From a checkpoint of a small mixture-of-experts model trained on Wikipedia: vocabulary 8192, 456M tokens.
Below are experts of layer 10 (counted from 0) of a mixture-of-experts language model. Rows are named router (the router's row for the expert), down (a neuron's output weights, with its number) and show model dimensions 0-95. Each number is 128 + 24 x the weight over its row's rms, rounded and kept within 0 to 255. Numbers have three digits each.
Before each expert's rows: "comes before" lists some tokens at least twice as common just after its tokens as in all text. This comes from a sample of Wikipedia text that the model never trained on. Tokens count by the router's weight.

# expert 2
comes before: " ", " The", ":", " A", " \"", " In"
router:211089162151106107139127144125141121122146077122134106166169143145143149105118102122168118115109114121132092106113114146129137147081152126136114156129098136142157136077180126144084149149136090117128122115142140117154145093117115132170122152135130108096107138115130120150137080120188116137
down0:135120129104173149115097129098092120177115187167123122106167134074170186123150161125106085118119160117137149142109154142160154116112089124175137117130129165125135100130123113129104144129131135078193112100160121128139176110125087151157135121110172157112131108108117108136130092102104112108
down1:113135144191112094164098133134146070140131145142114140135115149125148164142107117111129155157133139133156102147115180115142183089125145123139110101151168103125144178126099138120096120104179095079168157125109108151136151144151142151126145160143117104140097162117118134140076148132126121135
down2:109154124141122147181151141131129120109108160172181093106158128144115119088140112112121109139140159081140187112109135143145126128148152090144135116097124087114145106165172122128139162177082109155110110124128156140144099166145154138150129165134130132192098174140141126140097102115148147126
down3:177151156114109160137122092094147138135127119133117127160137153133132128126156173114135134140108137148135118164103147134132141128087130091126130141098117091124156126190148091142100145103147147136098108136143102125107111077132118090138130114100086186112157077125093131112130104105114137146
down4:153118139093111136104147149110146090151147075133106058111162132158131105145132098089154138110149124135144128141150127138147100114155117113177145131120155121146113136177163156115155119140160156160115152126126079037117167107161145115156121116144119092130119187165113118131124130125087118136
down5:120116150171075131159160100136090133128131137135125131161162118126118097152130170088139119131118148108165116156115154148162110122135162099155116137155132148104144090140114153178125106155129132149131113134152111119121153135160159176127141115124117120116136095103180086150112119112143137095
down6:100168138169125078165115102126166107146108097120158140142185105104135113112156112105158152091132122117087113107164110117111141133130130130122108118149077096115150132084142117143107129121118133161136095163124104144086142178149171159123092128125121153105136130147144169111156195108122153140
down7:129137106135107155099071098119140149164117126109094100130123138121109135132075118162152142094165178158118113129133113126142112134114117118160134153159115180147140140162122139126149091105173131161110113168127123171133135122167129136112135149118096162129145120136099166172105156166162131177
down8:145133102134156129137135096109104133135148141130111143107138162141110114123072170149139123116123111157181102155134134159147157151104120137132127093145120099124138081146143125138117159095144141148158116132118097083144147177096144103100127109107131144177119119108108128162073112166137118099
down9:134112128163139132136139110133145113161135131119100141088116144125116173141138166118091144138140088130136142132104152078136095131140064093132144160144092124100145142060139129079118126126156087121110124135152140100165117173139149096140129153184127146140111088107129125156109146151081103096
down10:109116159130133147146089103145136107141141133142139169129118119153148141117148122113137113132101153129148113146105203151104094133118127104141111115165132116142155129149101095102152166122135126108166134116127111147150124135166128129101157132171102155154169092144075076098108140092081147154
down11:129140146128109128167154136081099143128116130146124140182134116128164122147098108118135111111068093130125152100135100160090126095157119139116142137100127128098110126121135136142135155102136137117144130139121131126123125119101119124145128115148150146112152065143127118126095107104108179167
down12:155131145138166114100131117124167126106124133110136158117127141099136156106132122091120117149129146166122105141102120126109140129130134158152132102160142136154159147112107103142156144105155128155084142167177122192128106127144190107121109164152094124164132101114131184134135137133104143136
down13:152144105121125107123171143145135098090123140111095121141110144157115128135176169134147112144150144138151136090131081109161093134143145115125124139157149143098096134160122095168140105090113112138112118118107127095091152111129174135117148138100155133135110135139124113114083104120116117136
down14:154091123132145065124143117145164143169097129138107150111140125106116116109167121100121127127098153149143134127171153116136157131118124143103138141135070121131138139080137130090143138119145109119096098119132085083161126150158134115087134144093131143189112096131135128125092144110136101120
down15:092136142149137147134191117168122157140150124113130094161156137120130123127168164137135150143105125087148115137159134171138126119108110101108148118125144135130112174126165071083101105098097104119117116147134133128174129126118144158159106146139148135108119163120077125128124116093104122141
down16:104135110125148144115119097152118115083146104150124141175177099165108143135133115096138087108158110117114069097137136177149143130125150138133160097136052160130120137159118130117108144133204155135125108131121108128146156131142128088124151129136110152158135135144148106136090096093186141181
down17:148126108109122146143142135151170146126154168152137126134142154184136156126128103128125115157177165139085127141139112136106124151134156120108108167162156124106146122120129101128129134115118126089122105175126127122149094125102077115176123143135161122108146103134117161164123141124093142103
down18:127136133164110144116144175076134133147138099132092129120096121084138105139078111121126164116129159160155147132125153106142140124154105113106105085095122123139119140156152076123101101111092107128108102111093164156162112135142121151128156103131169183138100126115139109145109100137130114098
down19:148137163160147086126154164124134104138138144151146119106144104121155146037141151123131100140134141139142110123122082148121117120125126104115098127093113145155101113109131112120168130094146096188160094111158143119150123113177114129162144122126129138103098099118112123139133163153148102090
down20:150103080131169146121135125156078135116162121136123120169109101141096163144135081153163089113098141126161141111146124109141136105122116132101103133144134119120121134161130108087133115173146126140156162134097114085114125097127105137096092154107150121160146114151187137125132144105138152117
down21:148104070121112107123097167127144134176161124144147141131075113174059142153134175193127107141086095160116138123151127107145120167113162104099155111124165127109142145152147153152082125102117109126123099126109147104161080121112159144091099143157143155135106099134150137139161140128119117089

# expert 7
comes before: "1", "2", "0", "9", "3", "4"
router:124109154151082134153154128163126142127147109142136159106179159098158113131137108118117113124113125122106123129108157123115113113141195124195102145072111127148175110104115114151163101125151142117129138108105130055122176121094109175157121133115079130102146138097147148144135130136126126163
down0:150114143128150102157132133131135130070096139129101120127160135136116099123117158124073145149107113128128167131117118126147167156122081098138118117087132190192175149109141123155131090148110074087125134140102125117130129139154114103161139132094106116120116118118120128122080150172157180106
down1:113109104088078120137111106096151141180160133095153124094138095123115123120109127133132147109122092140105096080106123137123135106081167105123149158112143133157098147141075135096155120159099128127144131096099134132148129117127122140154130104095103123116130118130091094142125094128146154137
down2:109144165150127105089123130094090129115138125165092124060145110083134144097126151124126126148135125155167139133072140123142119172125114115126156162162111118152134141117077130075084129142164129148129092145114112122113127140106166101115125109128105121122089090137135150135147074122141142132
down3:131113135160143170099133161130145147129126122129116135134112177105121142141075121073092127108130141147186139130123103138113131115152130133133099152110155169125174176118110103139147115125139141105124109126143120144083090147102101147094093126112135105132080115121123105127145112152101163108
down4:095147117168099168159151128099137127131130132161096164134127157121138134161143153100133065160145097113167110092098114114114147063152167086140125142128102102139139129123157136129112082120140158152143157131120103147127139154095086106153100183154102148117103117127161117103171095159135164153
down5:128133143174123105084126125105101129133103173145124118115177077135118120154123148134100093132134116177143141118106137129145120106146148166140150116121152114143164145118163175152152164153172077127140130122114129107152147140107178144103130134153127127131116133112142127145133124126134101129
down6:111138136126125090124155140141100150149083179143117087151098145076119076135144175118124129133165128127125091124106126107127163110077104147122108118103176144152144139113134079171087126150102121154131131124150089149107139150159143100113084105127136123108120096143146078125096139126130133099
down7:143118086146083100153129100112143163101146134113113101120125163099162143111123146146123107121110116126132095139179134122165111112194120087175151173114145110149104141138147183120129143135095112147096139135092127095133103131160100109142161069134132142091137136164169124117127118155139135187
down8:118100114124090122135116154136118159134129154089081114159119067127132119146143121126139126086151144125100125132125077148140112092133122142132133085105137121101124099164121145125142131102138104114103106103147120108123114170128115117150103188127139129139110143164163157115156146146102163142
down9:125174112095154142097138135117085143131112125120170142083143154169111153143130132162109150100100140116123104130165188146199126101110181109091142156113142149182132120147140109163135134122143089065142142131115093084084138124139136109112111117113150135102106149131083140130169130140116147137
down10:121100146109149130086072153105088142148091106167090178098099121137145127138116133117065133132109114114115144104138119111104135125125138104149120119127119165094151182104144128179175163170138097142101143113159110149124126131116135124126144091128135099149109088133113138148162113128132187133
down11:078154114116156111104152175145122106131090143128118157135168104105146117147122087111104108148125128119115133101137100116167113117155102133157160127105107110114114105117135142153116128187066110124131156121125151130157135106149109126158146131124114129095144161113140155138102084103082160100
down12:149137153106131118156094132128139096145164100153101083138147132120118161172134128160151130157104125112139106103086155145109132135149142126107118129115113186091100124147127163133110150110135103144132129111143126093151146124136142152150108126091113167097087110109132131087120152100138188110
down13:096150140075136131135158177140153143153139107115128152123131120139116164123132163125099119132129140159133118130125147111177138131142085169128147126153073104167106111091130078144117127139113170128141107124137128140109179126134103128126106173145159157148141144126128143160127164154132114149
down14:138068133126181109112129114119159138143114155114140169124140139183140115099096100115160139125167154158149116150143151139118152172136071143124126096143169092102106110144148144095169151164156096118112125135084089133138148131168114147157120107143083141125168110143084136125156115133147099128
down15:170117117132134145118121142161092088141109130151098117118145106122110128106151089139139145115107125125118136146144096146115157108115152127111118081155072116129130091144130110169102130101136129135089112122125141160085138164154093116094128126124135123153164131174110157159160113137082171109
down16:172111138160181089149127118183107121108126112172127161171126144163156127142114094124097123138108137120125144166158116121137089122133144097150145141135100158104106149075133140117161117136075072143115137125113134142102128134116116138138137140097129118115106119097150136140158159141114137113
down17:117144117142156125160143124129171095125135160115125137135138104155135141114089168075115135086145117098064098170110093141093153142158155089137151129106114114138157112167144119145113166077143145144143105103141103109098127115142157113132134150117153118087128135130110129100105088129106175122
down18:124125120156107139150169164175125133165101111152110156108160097126102158105133105092158141091149172104142138152126110168130120110107151134095149095126107118115161133089131136111117116125110124089134121129134157148165136097150189128110083152097124112134112147123134155103119102185101140087
down19:097099131160129094130156104157137155090126154141114112155135121110154119146119113158194136088101084109150139126127183126110159122159127158153180114184135098173103172142134173152106099074146159140098142108152116106094123139120114128104162118099093131147127110123137122082153170129105110107
down20:143099124110158160104093144096097096143124114161128103166110142171130150093138105128121069191112108168123146121128169118123142173146108155145106159144111157108131102129107105152134102155130134103191131100157122181142117116122107107115129137135129154173137130165108115115127105146145135124
down21:120151132107149106137152083164178098131099147137106125140134134126146123124132150103197091152094149079148161099118127164120095126156181119124134141126141147122143119166116101150146170144101071119097092165113123093140123172145166109097089145152157098121124143103134090156150123133133134147

# expert 5
comes before: " |", ";", "–", ")", " /", "%"
router:136102124167157088130091101158074142179130095103154131133119159121171102147132110124131159128095129142168100150122152130138180138078100117136101139087164137142104120100126155147129139137153168070132123089133095067138154103151113139110151110099130119109126112150135119107114149083165149116
down0:130136145117141111101125158085149116125099137111125118119135162097177161116138095172111097142152095146098121090135118174152105135166095139126138114177130089137130159157123124120070117118101091122127152119093138143133084072079128164133117109118134150144171090127102168158107137127108141114
down1:132131129160130144101111095103149105120183115151175109165145112099124132145122154145105091116133119141120122109123067114081133111134155111134133173146130149129120149117146152176070117121139119155157120130133127103146103132083167191121099139129107125115135095129145098122089125162151134121
down2:131134128151130109136143176090143147115133135130096105143113121123146125128133120103119169127106167164118138107131117146128152159163181116146139116086131103157113130152129159121173111123124152149136135116118107114135160180106117123098170119108139102142118088110124130131136154120142169132
down3:142130118138137094115105165157141131140173122112125132138125133172069102121154123136086147137117146129108112137091154104129109131125119101135129124112102177098098161132110149110120123161183173105116117140101157123116114104116134108129136120137164064128100091134142112113098109167102134122
down4:053095116145111134129102130102143118160158169146109123125147145161109108138136086132165168145056109092109115094122116111131160165146139144122120124117131108142155114127115119121109126118159126119078135112102161185160141127139136177127140155128103130148115140112094130082140135131111120107
down5:156140122130121170150147118157093086145122138062145119105138109107174137168143159186147143122095114123089099127109100161160104124079096085139122159111181135094123146134144140163117139093102161188135146155108141128130091129116158142118125155144167111130122122106157135113119081163146118141
down6:057122150138110154118135091106169134087089112130142135076110174108083121105148148149152092096156078100132122136123139103131147125123103118110113138078125170121133125170133137130130115163154121124138141148119140130121136167122139112137130113139100116149126129105079126118148114136130128138
down7:135128152111125101166171153141082167163128111143150132131119157118113116112091147154151150160113133120143090139140105100082119147136114120161180090164128113129123158142125104172159136127114135116136146122110111204112144108124104109149120136106150135130121143141123070153085132103094136097
down8:118167128175150103131137080128126176111188135114163143145144153111096141080111155140096135175153146155125129157151144149148124141071118112123141138100118182129135116188120199164105105154123103159147127114142089117119116156096110108105105123146112136124154155137118116126099144088104121117
down9:133137134168130107171115104145144117143113158136141127114122145152116119176090135153101157170153118137109102133049115133126081139094121125201194101127122122121143103152110127127162157095105149101128161146145152122163128110131111123084161105141117132122096121155121108115100066106135115164
down10:095112139142116140132137117115148125083117088111106090128164151151139135141117076106137125133134118127113151101115104156096126146118073151092125149146139133125127135105114118114099117121127151137116158130143162136107139128125104119132132142106090115124124153091149141069156086134126129086
down11:144093117104137131182138125109165135150142176096119111166133093152098122127136147145173117135154104116129128085135140136117139167127137111103108135139119164117100160142103149142133099064126136156107088097127103123126093093131089097101113144171118107138133125122133162079181137172088108128
down12:114073102167147153129147141112134116128129094144154127114131148162112164086139140103146062154136119146138127108112140147132117103110097163143151172149117141117117137099120132132151137083119172114154177116131160127149126174094115129138124143119147141145200130098171180119144176116143135146
down13:158135110112150125093056129142145131144136130141150168109122116085124089115121118152154182141150107120113135135139118161132114117159127136109127146159126096158128113190072123147119119114153139126137129119094115104118150111135127135170100141166142168165068114114106157142161108118142140128
down14:149148194151088119097130127143137113134133123091119128158126144078135106148153142133081164114141102081125136125147132113115132140133079130123119163112148134130133142136133131139096097118111150105156168083159124105136168156136135116149170131158152132117131119151141128122165107129109108122
down15:116089107151080154136158127153168111163140143100155155116081124120113068086150112101109128127125099128137083170136114129104128151171126124107127141136136113119163098127107110127087145162130117080110094147187175193156146147083091078124110101118169098111135139131107106091131125113102164119
down16:148101131122142142126162091137185123117089110092171126114130181112105125093124099142119097155145130053153141128115132111113098136102139124152081172176131150105116107137156141109111123142090125107161126092143119127128131128135113095136118128137140147129147105143150158139150108125086135102
down17:136125131124104142098111121111141137132137100056112146110140110140104173128122143088114116145108105132153136125107159122122128100078115131084168114131120140105137169096124116110150114116125100057156125114161119086144098098191134135119135185147103146116126149153139161126149130091146157155
down18:142149161155126134101160122094119114183129107127096191159104091131138147128116137136130124106095109095112117070084124134108091172098142094093090128096156137121098151166114136125149164159132098142128103136119130130179159097132110153125116125173142139109113134109123129156110093134125104166
down19:150097111118095115119107135107144157115159132045157126146119137128147131106155096163126096110113117137133120179146120150094113118107115095125170135115098125098128142164119106112179135088107150155139128093160100132151115115114104166134145138106164094178076124157136123152135153115134085130
down20:094124127131127139154132118156131074107113092138112103173170126129124104137114133100114125155130094115126159182121131173108103112149151144094136104126113129118108137153152087140147147146097121163095065125178155114146096131148140109138136135128137084149147121137131090153155122100127128140
down21:104099146132166151143128149148129105141093092113118129131115109131146095133129144088128158095141136069168108081117113156108093142130097140105156101166088127127141108124128150124122117138110180130121118151112180152083111090112123152111187126097123125111103118137161056088120110135110146119

# expert 3
comes before: "\n", "-", "|", "==", "The", "==="
router:158099118154091082132103173133144168139119135129111136138090151095125138135122128134184113140152087124139123163127116153109139143074131127201118119088134116113164122135117162133137151103153121110119131136112120104111165086143184124108090145170154120130147122151136136095107117102174133113
down0:135134139069179080165152165130112126120175170128097095173106133130128142171139127136130117154104133171097071152153146085095136111128126111121109132130112121119141165130118127115130102118122152138124118116123083173163149111112124118086114127163154144141112128152111153096133145151130128135
down1:088175140091116128147148127069124092112147111111154091095162114145111109107131137154158201113111112136155129123143118092122106124109128172151117148156134104137125150133138111107180131162122132092148099152128138122104137114087161124149132142097120132133136060135118112136097141147145124151
down2:101118136127150133161178119083106096115118150167148149136127142129138119117089116151145111133104136146118106150123147140110123155128125121181137113134131135109124166127137165091118146138151099142145153132111126106160169147109087131129134152153111171135112128148122139120131161175098129140
down3:167129125151165115160102160106108137130130082129138134161112108094132091102151131175105139140130097141110128129126100161159091120106129108145126078111106152132109111136161144142142156146118124126130096073133112142138128124126109153126109132119123126150148093145103171148143121089166138110
down4:141132093104157086138158150148166128120142134084093117148139132104163136168080115113108070123145093139100109186111130164119150122107132169106102131086135155116113119120144131147161103144156120143141095132098145158085117070159140167165147130135181134137136124131104132154102117145158168140
down5:147127115133125130107130152186154125156107140100153098114136118138142147134178128140127110141109132129097149151129144149103081108148130138166113127142142112125115132101119126149112098149164106157111100158151109140164113093071172125133176119110161099153127136120093113135167148134113108142
down6:167128106116096152131118149108163181122140138134115131126106108147098092123163120102122144142100146128136132131137089139142135100147156104140177145147120143130147181145171126120109136118084109183073182111152113125137148139099154148114162121124119131138099142144129134128082190116129159160
down7:153120131076112106162145137133118152127134184126101163133144154156118141111116085097132108168148173122122130085126164078144118117124119135122142100112123136135145151101171096108101111138115120136106135123120097101142113142134176111118144178137101081126143125140123109130114146130118109097
down8:183113134109112118139096133124133080117097140076073129130164143125132115131134153127140184123121128119093150100101123141085119149118155131111128093132161137113095116164131117139125160091161089107173159137137148136154115165098119079106130113125142125153138120155097106112117111090115109109
down9:149132169110152139112149139151119128137121113154128092112132127147089120109128112130163101118120116107178150104132132143117120120158149108143147148137142138112129092127116149126145162153145146121148166142110136125129104097114059093130115088090121182141188162147145151172079130169079138139
down10:137148143112138127119118115121124155140164154158108130138149134139116121152121104125177134114170210151127126125132116078161123100126141161101126150141111119116122109125084125108173143123131183097103146149124091128184116112079121104152164072104174137134134126135130121117124107137139118129
down11:129122118129073133124139159135134134140132111132181103144158123135195122147146121147130119098139132115136165137189135144165127112103147145096136155149146179139117165139124159132091112116149085109160109080120073151167103132108111170121178143109149144090123098115126107163158119153100094139
down12:149151137119109107131116174166190136146139165140148134148129081138122140110097105084164102151139133139105113131121128122132137114126111127120141096134148144136137125137096101102080179132109133129093113143136138132137101141133113139137152104172146082083112079124149102089115088122104120127
down13:143131168116147130147081114159139156118128149136129101141143127109129094143142125058118178104139156119136097149141129117141112118153126171137157123128131135081114124117119155145128114120117085098139151139131127069154108124170134109139143140113158146144111125147147146135131091164130096150
down14:123141124120149144103165114144154131159129148136140167168123108112141167144078174107123133114150182118146084136128099138165130135139096170114154184127128125168128163128091116058131130063145115140113135078166130111135124137090125090145101097088137112140150085116100144118084131114114149148
down15:153174142151139130132095057120141156107127114117097126136118135086118142159110102150139144083087096128089132147110138123114125151143143140117124115139116106090100118155116097124126057197164083151100141125135133140099142115109120170139123129080139101152129125116131112156111116129120097141
down16:104107149127123101090177148162128110151142100111106129163112116128118115153135134183110134135162142161097152112107137100155138139131126130110133131069126103096130138133158082132121076137157144117133126093135117124126130109102097195166141149102159145083133129135112146132136140089114094144
down17:086124205143104103109136118120126144151114138065102173144090121131124097136101117165112093107110107167158136135134101104154110113105124133132114133108117117121115139097166122164149114159086094141122154146144144123114140135052145140093126128108141151151134146128128144117117124120116146119
down18:136155115164109107148167126117126117122152106125110176126109078139130133144125093098127101089119190116102076126097126131116107163106130151115167149142123084143110117167142088155142118135132116122142157132143169140140117114105117119168117133143122148106085147086134096115121170124153144126
down19:151143146130123147131113154103123179124154132109170116122113125136116114142164125165128123094153142132153153091105111136181169141149151160097133139145086144108141147148141123127126115128103101149152143095161124048162112163080119156177116108175148127050105125168134065132127118129138139126
down20:084132121135135101129183154152138090157126175180093119133134163121087083137142084091151126151093134116165154108117112112109122129111142147134144111116114130166118148158144127125169113128156141153113132132139134187117130122159152119124109105160076101147126116104097113110140114076075133128
down21:115087125119142139123110140159166106090142105144119171129154137162157175135142109103130164116124130115113154112159135113118145102117155147117122086155124084142128139141094145117066154113126130158119140170118167123055139110139144138086129136103134151146150188149113119128109146132159105101

# expert 1
comes before: ",", " (", ")", "'", " and", "),"
router:124114164168089048183094170172119124162117120104126145140125154128163111102095126104159177138129132163124094097120176118107146164135123150122116123108160150158120104119092128171136127118129161104119141122129178103176125111106136137151124140156090106127142121160155121088116148123187135102
down0:129094091109155172119057109173120118125111167123164171100168166139119151114133131106159115130132144121125142096116105093148103137150127086165158104124144145135130120126085092133102125119141146132146127167117116101095110131153127086123153186183134133153121161129119121113142135139142137125
down1:138104178115141180158103092107094154120135141132113136119137143157110157127071124095159138143172136104118146119136126140113119128097142153132124139132101100149118136161119120121155135142113160143144102115126149138129124121132118111132186106108133141138147119152113138116143123124157121137
down2:097147134117090123137113140137101117121141113143098121138131119132086133112150128131149187149168136142142118127119144111078103149148164137112158125099148131157128109147127146157096138132126093153118133121138171172181146134128149129134141146127133149115120090143145145106131061117137124131
down3:107103156144132100157129105172086157148138184152144135072102139099172140122126126130164134110108129114129106114086131156127115103113123105137141157141167128098111101149130103106083150117093153178134115117156119127122111091092167156113115098159127122137091104099122126132130113106137152136
down4:142189145120145125130131149127114126134089173131156118125129110166084097127169150124116145104121169087117138140134104112074119121109133167126134091119100147144140108091103150086141096111119138167131172088152093116151118106150098145127143047094114133107121101101112090110141165098160126128
down5:201186134101107145157127138118079136079144118075121149145100112148110159111130118163134165101134119170130128168116109152158152128120134182105106162110124086150152161158144114100099146122109140102091143128148107129149159136128142174148116080140120140099153158128152126103124125135154170133
down6:131126148169155110156131143128151104174100096183129151085110154134129113128095092108116146158130117145127093102115171139118107135191145152146136116120134114123107133141112162155135140140147089124123149131112129159109150125127149160117104170090072132130099154113125126118103098109090125123
down7:138129147129096131123183153141151071142106129123152139153149144145086100101151136139178139097123114141154112098138108138156101112106136136112148121139131162117134169058113124135131152148106104150098138169098143143135134123107127160134117070108113137118145168126128191139137072109150168094
down8:113177122102116150122116113132131135120160090127114113132146115151105157130149155101149118107102128143077103097174117131093143109115142147150163111092148106148127169188117089137192142098161108132113126105167103122169106131132146111144114123090132112162097150133083159171098150129137144102
down9:123122139120153146113125113065123109133111142107146111155129110090142117127116166117108116111131105156109140157142095134099158126122161118128160117091113145143126143123131146149106152127141122117148152129112146173203110116118152146168133166119118160106120116121158139096150134161137084146
down10:098119121099131080178138118105157071124147127139130139129144137167092093142115112116131168120158121156136117101122156062117140129139136172089145140148064128084133161113138116118095159085112102108118079119161151171113116076165144107133137152128121114131118120115141101108120111087138165133
down11:168118145110168165130146075109121135126136128167110132122150158126141149116147127119117134134147155129157102136125084148166113146102155174123091136126107173088148193140139090156119110127157162156159136093130090086149133143112101119145099136106133157129150131112110126111095109153134127125
down12:090120157169158126154162107143119105108124095158137106125166133112118110097164085137157106083120173118160126146079140135125120114080102126095160142111152146147124111094162076121102129090149128133099163130128156121109111160147116125148111129138138086118114104107106071103145150130135096143
down13:127152170134110175101159153151074100144124120120095105146068105145139171148144093091109114140117106085142155133151121144123145072150141143146130132117101158135156152142105199126136115112094131135098120126132114107145126129089172151166112096119165181111148113175101166123154159149143097139
down14:114147099085121110159126116115126108142110117077113118128101100195096086122158113111147097130101158123116130121117161130137125102123103135108117094177110122104053128135165137089164173165118154100110176140123116122108132143104159141124126142135109079096138111118125163101171156152107148150
down15:093165176102113068124130156180126055131118133097099182134123128126150151109132108128138118136098129144135137113143128136076172092164119121124130101176135095160085073111110136131108129086113147117120126088101156156175102131125119117166128130147089118133171163151137102122106136090118167109
down16:145152074140122096102155138157129103124108104086113152160094122129126156151132157168093121127129124122151143128143132147102109104155080106072131142131151163125119114125162073145121167116157112134115150182146105120128077150174097101127166090176125076112125109159131123190120130134096108136
down17:146134103119109124139113120121148102097135127120152125141112145134192156146121149157092170069103147166161080136139099097137116150091122128107109173140174136117183116162145119115125161119140112132139126124144122155137095118118160154127141072123135097117122090169132163145118099080129156102
down18:111138094159103150130121102126164150136146110156163116100119177154181115146119143121117120162141140111116124134143145118083135169067144122154135121125096149146136147094108116133126115117125147146137149116100140095128121142129119160096132151141109136118097127136163106099095124138177089204
down19:121135101080102119150116118125098124112131162152101097114123140124142162145154126131129080121115117102119098181115126142125206103115148145108135056089092145146130125120160144161125079112137157148104138127169163105164093163115112078124172120104129134089134171099113162118119159118126156111
down20:156141129127125118114123117122125152116115154142109127094179058149131156102119095141122150161110102095151152108157171129071112108092102178127095138155133146104127147140163128145112142099155143106074136116104129107104130104184167161113141118116162122137093067130118132117181125131113082149
down21:085113140142118118144154141157132077150126124084133124118201115094173101122109115163122157120127131146147119169086161124106134133154132117126161153149123112109141123115151101146108160120114147127126115096112142114128141115193101132118106162127103150119116166128092118126128144096153152072

# expert 6
comes before: " of", " the", " to", " in", " a", " as"
router:177122091142143112110108135115095102133139113099171130129157147126143099102107178085135165106096104151109099147073118160064145110126134113148101145111139159127139144127133092121147130143113091083115123113109145134172108126113118153130123120133129105131125091105112139120149145115132131166
down0:112114156145139138130129131134098135142143157133123152112142109096138108099126172130110132141138135098144189168123102139131138124120121118130115151098098123130156139102159156123119169137164140120219161143142115153135126114109183131110107127145114125122170111129127112135159121158090143101
down1:135097117079105132123173116119124129154132138157157111095174128158149134107132147140107196164136159134126145100133149131148129159123145157108146101127131102094127181083112168127134136104075174138095121123134149188171136136147160132136142099102151143128122120132148130125161112089109155148
down2:122151110161083124106112127139128128115122136129149137177126080132108139113121140133100097116145142127180104144115098142140137126064100122108149128125143107113107154153127116125090152146118114187151152131149071093136116165117153127105111157161104148116128150127140107078127175155168098160
down3:120097165141080160141185180111131117138149087139112119088174125157129131133137110133117149147123137127141128122118119115154094132110111139104105172141134118162122150097127133149125132160135148118125116124131151049153121102158151120160127133144125185149118124079126133149135113102131142162
down4:110161118107129136156130154102134076127113094122105089136160138104126115145098149095128126101138127134131123136099106139115160136158135143140117131143106127161165123113112102112131139152133143114130125163179149146156149117140170106154147126122193149105132104149173161141117133122128147092
down5:132136135161149095130128113092121145149122154128152106165108134128143109118126103150139146154165140084119126109105144125143106136148143126112116121108154146165149104145175119160103151163126111123151092168138194156087146106150111151088124152141116130118145104135133126145105119123123126114
down6:134162125098146125111117102147118100150118155156133173103092140134093154138165159138114092109123147104147110110127115113122132097102113183145166136108127142149126126137139136108111122113130111138117135115066114081080130121090136117084136086168092142131173076132105137134152123114139146112
down7:131176132119098117124097149188194088147129185133176116155157123112132133118163151128140160161150125119155124101115095098142152180131126155170128112157138119113142120143097122067160106083133161168132131166131123141144113095133159143154159129152125143118127132103155100159089165133108104087
down8:149121098109075118149114118117130112126106126136115185153095114137126122175151178085089109064130086126110165133112079154108137159097095193138120145113151145133145103167116124087158195133143134115146103133115159118126179145123116122161123144129144096148114133169184127105116155146116125120
down9:089165083123123142156113139152149051121150086137119159165141099104106105108159174121104135102109142145094126120143104091093110086136100119140176113106153123113073102133124115129100112111111095137082139131087103118129113112143155143150141081118116109155123159148106145096119135100112101111
down10:119121085120106101154138141130127145117122123143140121146110131141165133139083122103141141099111118150110078166132130114133104153131131118165163150142137115212117125137132135070120118120134081132130150102150113104164110131145159137096127116154129105120156154134132119159084127154103115137
down11:097142138105098143157121128196129139120139100157162124199148108160120129110105092128143136155101130133097094100135119159128128147154133152090127142124091113105091103150116122122122109126090138125151158175165122152076133102133153112145139177124141109152161198126109138127119137124153164160
down12:110141095147127154140154160155127094067147155120162107131152128149160168126126138123156154130070085136120137139168164094145103137111139140108157136131104113090106103115088152112151078141155101107132156112119163168119134100104120099134119146133171144131081117136142096148128146137099133126
down13:127173155139121125131088136126143009170131129108154116142123112145115155076100127164139153135096123123144104126133142141094115140137130120150109131114141102104143134149135103114131160124113109110128106144139118091142162128125182133156121117132105127151086128129144145131095115084111118147
down14:129129088089116156116138167149100167104134141062153112114173128158167114105095131145144099090112147133137134141164135122158168136148155123112137165168161133133121147116143128157131130129152119103124143116100109182106110097101138126132124150122123130106118101156154098147127072136119141146
down15:133097071130149111111141131145135121084114125146122071180161121106098149135134082107096118117158129088131138128088131122131094111133138138157139153102087135085107156132157102125105120141118124130117093122139157150155134116139134100124136140123124147161131095178147126128119131143127121150
down16:152096141164152135151157141102095157113142178124157087149108155104112157139124081096147135150099149107116132182152140138129136099154123121100168143086106106099083141159134128108134115117153101125157198115146124104161119125122143145105143105137121121174108146117155165141113137131104125155
down17:123108085098104119096112123134157143124145147084108123112129124100142103102112113144101117118109147123085175166135153109159140132164121168111085141119145134143132141109132116083113145125059119142148113142121125127153184128081124149118110147125156152120071175151107170153107136127107097079
down18:120085102141111151146109118119138148140110116110102137098092109078118114133128125101071127053093143113151161121193152164143153142128103161150126169127165151087130110155081108130164164134158133122147079120114162123139131136151142145118100119190143138108143128113152138172134128130121124173
down19:095143132109092087124103153061133160120123110103114151136099113090125147151107127128138125130083091075112141127126099123131087149095077100094134127086080123135096130138128121118120121173135104143158078085154082151141162145123152143146151142148148110112138111141139139158135147118131096174
down20:112105146157128115116134147162093123099132181124138111071088141107135095136101125128125135121120126121129116117104107109165131129109175090144122166142144100122123130129138180177140138135133181124168118188087117142090135127171104170138139114140093198106153111117124080145152111091113141115
down21:148158117126142141134142114128116074084132109086089099102165159128129174108152130146113127117128124114143102137115161110156121151186143128103094128095103099102132093113124129089160150146141142131148144102128147116146103164118130154147134112127109147122126149161119146119108126157147117136